Experts of a small language model: 1 pick a token, a softmax router.
Below are experts of layer 5 (counted from 0) of a mixture-of-experts language model. Rows are named down (a neuron's output weights, with its number) and show model dimensions 0-255. Each number is 128 + 32 x the weight over its row's rms, rounded and kept within 0 to 255. Numbers have three digits each.
Before each expert's rows: a language model's description of what the expert responds to. This comes from a sample of Wikipedia text that the model never trained on.

# expert 7
Nouns naming fields, events and achievements in biographies and headings, e.g. career, season, Award, War, album, known.
down2:120056141159153160223105096080116164129161115049126159160105184075146183123106123133142132084134133137103117091125164159146098151119135070073061175080089134131093165162135132145077097181103142073120162168145148199109101135144153168158148116169066074122093118094083120156055090143123088168131142145123125077120148098113125118151188122125159172136105138137122165130156111158116159132121148096137167147159159125173076143190149137168165098116087115103121186145154188121110149126121131153182095167121127115117145201102104106062129122154072143143115123093110112133116174126181123141125115038111139110094136149136143127145192178152090091169135145130110096142149243144119174134131142104161105155172109112146163081136123079142116093100187091127147113133148171123135149148169132

# expert 15
Pipes in sports and election tables, plus mid-word pieces ending surnames, e.g. McM-ill-an, Chab-ot, McDorm-and, and coordinate marks ″W.
down6:103142141130120155071123123141080145086091111121138133143152107126123129150097165084135072164162081140056168133114068168150122110161086198143095140126117135189097137087161104189118128099140158145139137111072177106161098094112125157103147050154108154139126216144146079106032096100078143143119144127110157160143143111115177121104172104134204132070121170121150151145095120145135090036164069104130127103051155155118092091115101118130115082106113146131082130126099125139154142135122114110162124139056150135149105101146116151151182086127059095121114123151086130148135117116157112147091112110132112111112176058083124079161187132133107092156078136098127157161125129142135141179126147218173059125154157153154132154123105081110092131125076118069150100157150126116128077127213150

# expert 0
Two groups: subject pronouns starting a clause (he, she, they, who), and final digits of years or numbers, like 198'5'.
down2:051079093161128065102142128142144096127214087184138142108157155128050113165050143131122169130162104041126113143127131187151147141101126133098114181141158126169085170145176200053148157131088142081075169168094208137133224151091101054163101164130129076134139159108173146090138149141154120106097113101148116159134177153110095142085110112127116143129098119116167095165130149145134130136082116145180189075142103089117192106135122138134181123159115083067134121152135176132133146134130100161121171189079129109170178139126168112147163171123076141092116190119119128113130114096091165080086151146118110119116140091173122105131138165120145099126118139156109141100101121177140108130154104103099178195123138141185171091122124121119173134152119133163133102102170088127122130122103151

# expert 1
Opening quotation marks before titles or nicknames, plus table symbols like slashes, dashes, equals signs and pipe-newlines, e.g. "Speak, 'Smiler', /.
down2:106138115140157125109192188150101113118135062103127142229122087137167131095095179107118152066194169101121150159118111095143184092120099135095178158131114124167121119125156116119123082128101101127143069157114116142122151090142088117104151094127197134154093103132082153091133128157058099091133145132050092137184151097142121149140090167076069108124139124104084137068141119052151125132110096097123201161140125163127123144144127085140152086128138159107112155114099154145092119104152183125046153097092111154157121124136157126176185129118098219041105138142101073157151148160107077160147169126121095095118109143120103164135066122099111139115168117114111133110107128159184085112141086134139069054158127202160104164076132116125100136112125160133149133127094118189145154180160153

# expert 5
Country, state and city names or their final pieces, in prose and tables, e.g. States after United, India, Barbuda, Bulgaria.
down6:131116167129157062104170144133125086127115134118118134143075133147109201126148150138126131125182085100050134083113197189110124077118154165102118156154114113086165138144128116104077070166113135180141108172091144116074153111175091162147204105081118133127100116098090159134104125113135091143091123163098077127116104102114080172082116076138144081178118163149070147121089122161121167187128123119059130140082046119127098065119167132185080116114127111101142121141143148140201114120158151143135130163098154187109093175145160135139163118108130077117161063119094180119097108105140092221069130154117200128096120130095130103130150133172125157100155139146133188164170150078144125105159139122125156102077119149165112081174129138163188146153073138080110142102126099148155117153077159

# expert 6
First sub-word pieces of longer verbs and adjectives, often after be or a, such as repl(icated), overl(ooked), rec(over).
down2:114128126146125144123178127132108175121172073132126122172176166079153113115084172097046161119147166155118127086108138109157144118137104158162127132158176102168089136124136128097063122095142125115176148089140161160152119061133101116117107170149137188118152138141109123099144132192150160085201126133130137073146088137039190117128103175182095166091107134106218123138128103121122143141191138125176079091097174124136142161115178135136107094124118181156200089090080123103167162136134177105159102117125136157175085132172121119112128157148133200117173167075075143142085129177206096112140117091146123159142135149105173125140148138075109150176058120149095132091156092088141110124107101141152145139170162140198181126148079159150164115061160116106160138115196141139162139129107167

# expert 14
Articles and possessive determiners starting a noun phrase, typically after a preposition, such as the, their, his, its, this.
down9:130128106138123108072142192164084119189118098087131097112096146145159155115118119108100078155131165133146163145088146166148114158164111099154166185134136099135140181115153157114122110127087060183123068113111133093111110106193124036159110117101167128090050103190172135169158141130154146085094084089067144102103109088132148140148095181073133147132159108131147133098134090146107149097161139113124097200161164099150092110156126145079129168133140144075150112071094156128216103127092146096227077112148169077147112161134143128087142132103116147115148056101131132171108128123160165178075150121096107152125104135168098107062150172125132154090122137131154185137138131158172130093165067132164146123143084130150126163097147107141126164149134142160091159166220136151065113098144141

# expert 9
First pieces of surnames, given names and foreign words, e.g. De, Le, Hal, Qu, be, plus the modals can and will.
down2:054086129111113174140132106089134168147156038143128066118105142124116153136136120133106128126077143186101121138098167116110125131123117120144135112117118137155151129058137116088109037153165155099129129095125094111078084080148171200126106093133095148138115153075108052146163141137149134149125129152126114157109098151119120080139149117163087103128185107165072142173170158164112135105132174091166125129153192114098166123104106101161083067093144119197142141160131117134101094097078112102054140109136125118094113120101139154152147159137123097075135113138140128085094141138126098064113138172111117120110132141164100182128127104122182145157081121158102074150069125137182083135090100113114102161127082109056181068143185118140090141105153092095061220177135167175126080171203129

# expert 2
Prepositions and temporal connectors after a noun or clause, before a determiner, such as in, with, through, during, following.
down6:082126160114114126172130105106143141120166116131055094116149137139132151160101114180160201117183122163165123125086150081063113146147068146155086085130114183169130152100107158147104083138135175056151137162156111097090088214144078084160162118090154132107135198085125129143141103099125104128156062127108084126104100159153117128151102165130112164075141136095079125168118133112061083105065128124117143152136165110086171150096130112166157078101124092115115129118160151088105201075109115101161153055069149114104156170122151159124125127166093124101134151101112096187138132158162099127187101146099126143107164133129147159137129162119088107114086159161064083089150102164154080142141085061126117134185178128157114128081174125114144141075165079055132104145148191107136131135078103

# expert 12
Commas and similar punctuation closing a phrase or appositive, such as afloat, or Saunders,; also compass words north, south.
down2:150155095126125156104095138133124096143098122113131113101110074161117151098130186138071101089175073163107138168096164122161124122136089147124074130161129120062177134141143098121091108120131038146075123185160105150136084133136139113118080098113137126112114126156164066114104128098158130145115090097091158126074115135073159145080072101098162128152043061122107133115159109098175137084196138156122129159133126085175146100133109094095125132111146102119080153116129155124099142089124046176117063153153112136140143183055139128115127116033114109130190084119136101081130177188195083085144138131106120168181117107119110171132133162190126128131041132162149118115154136099102190127103152175114189104113120175124141104161071113157116100144127131102143142096177115117196165095094111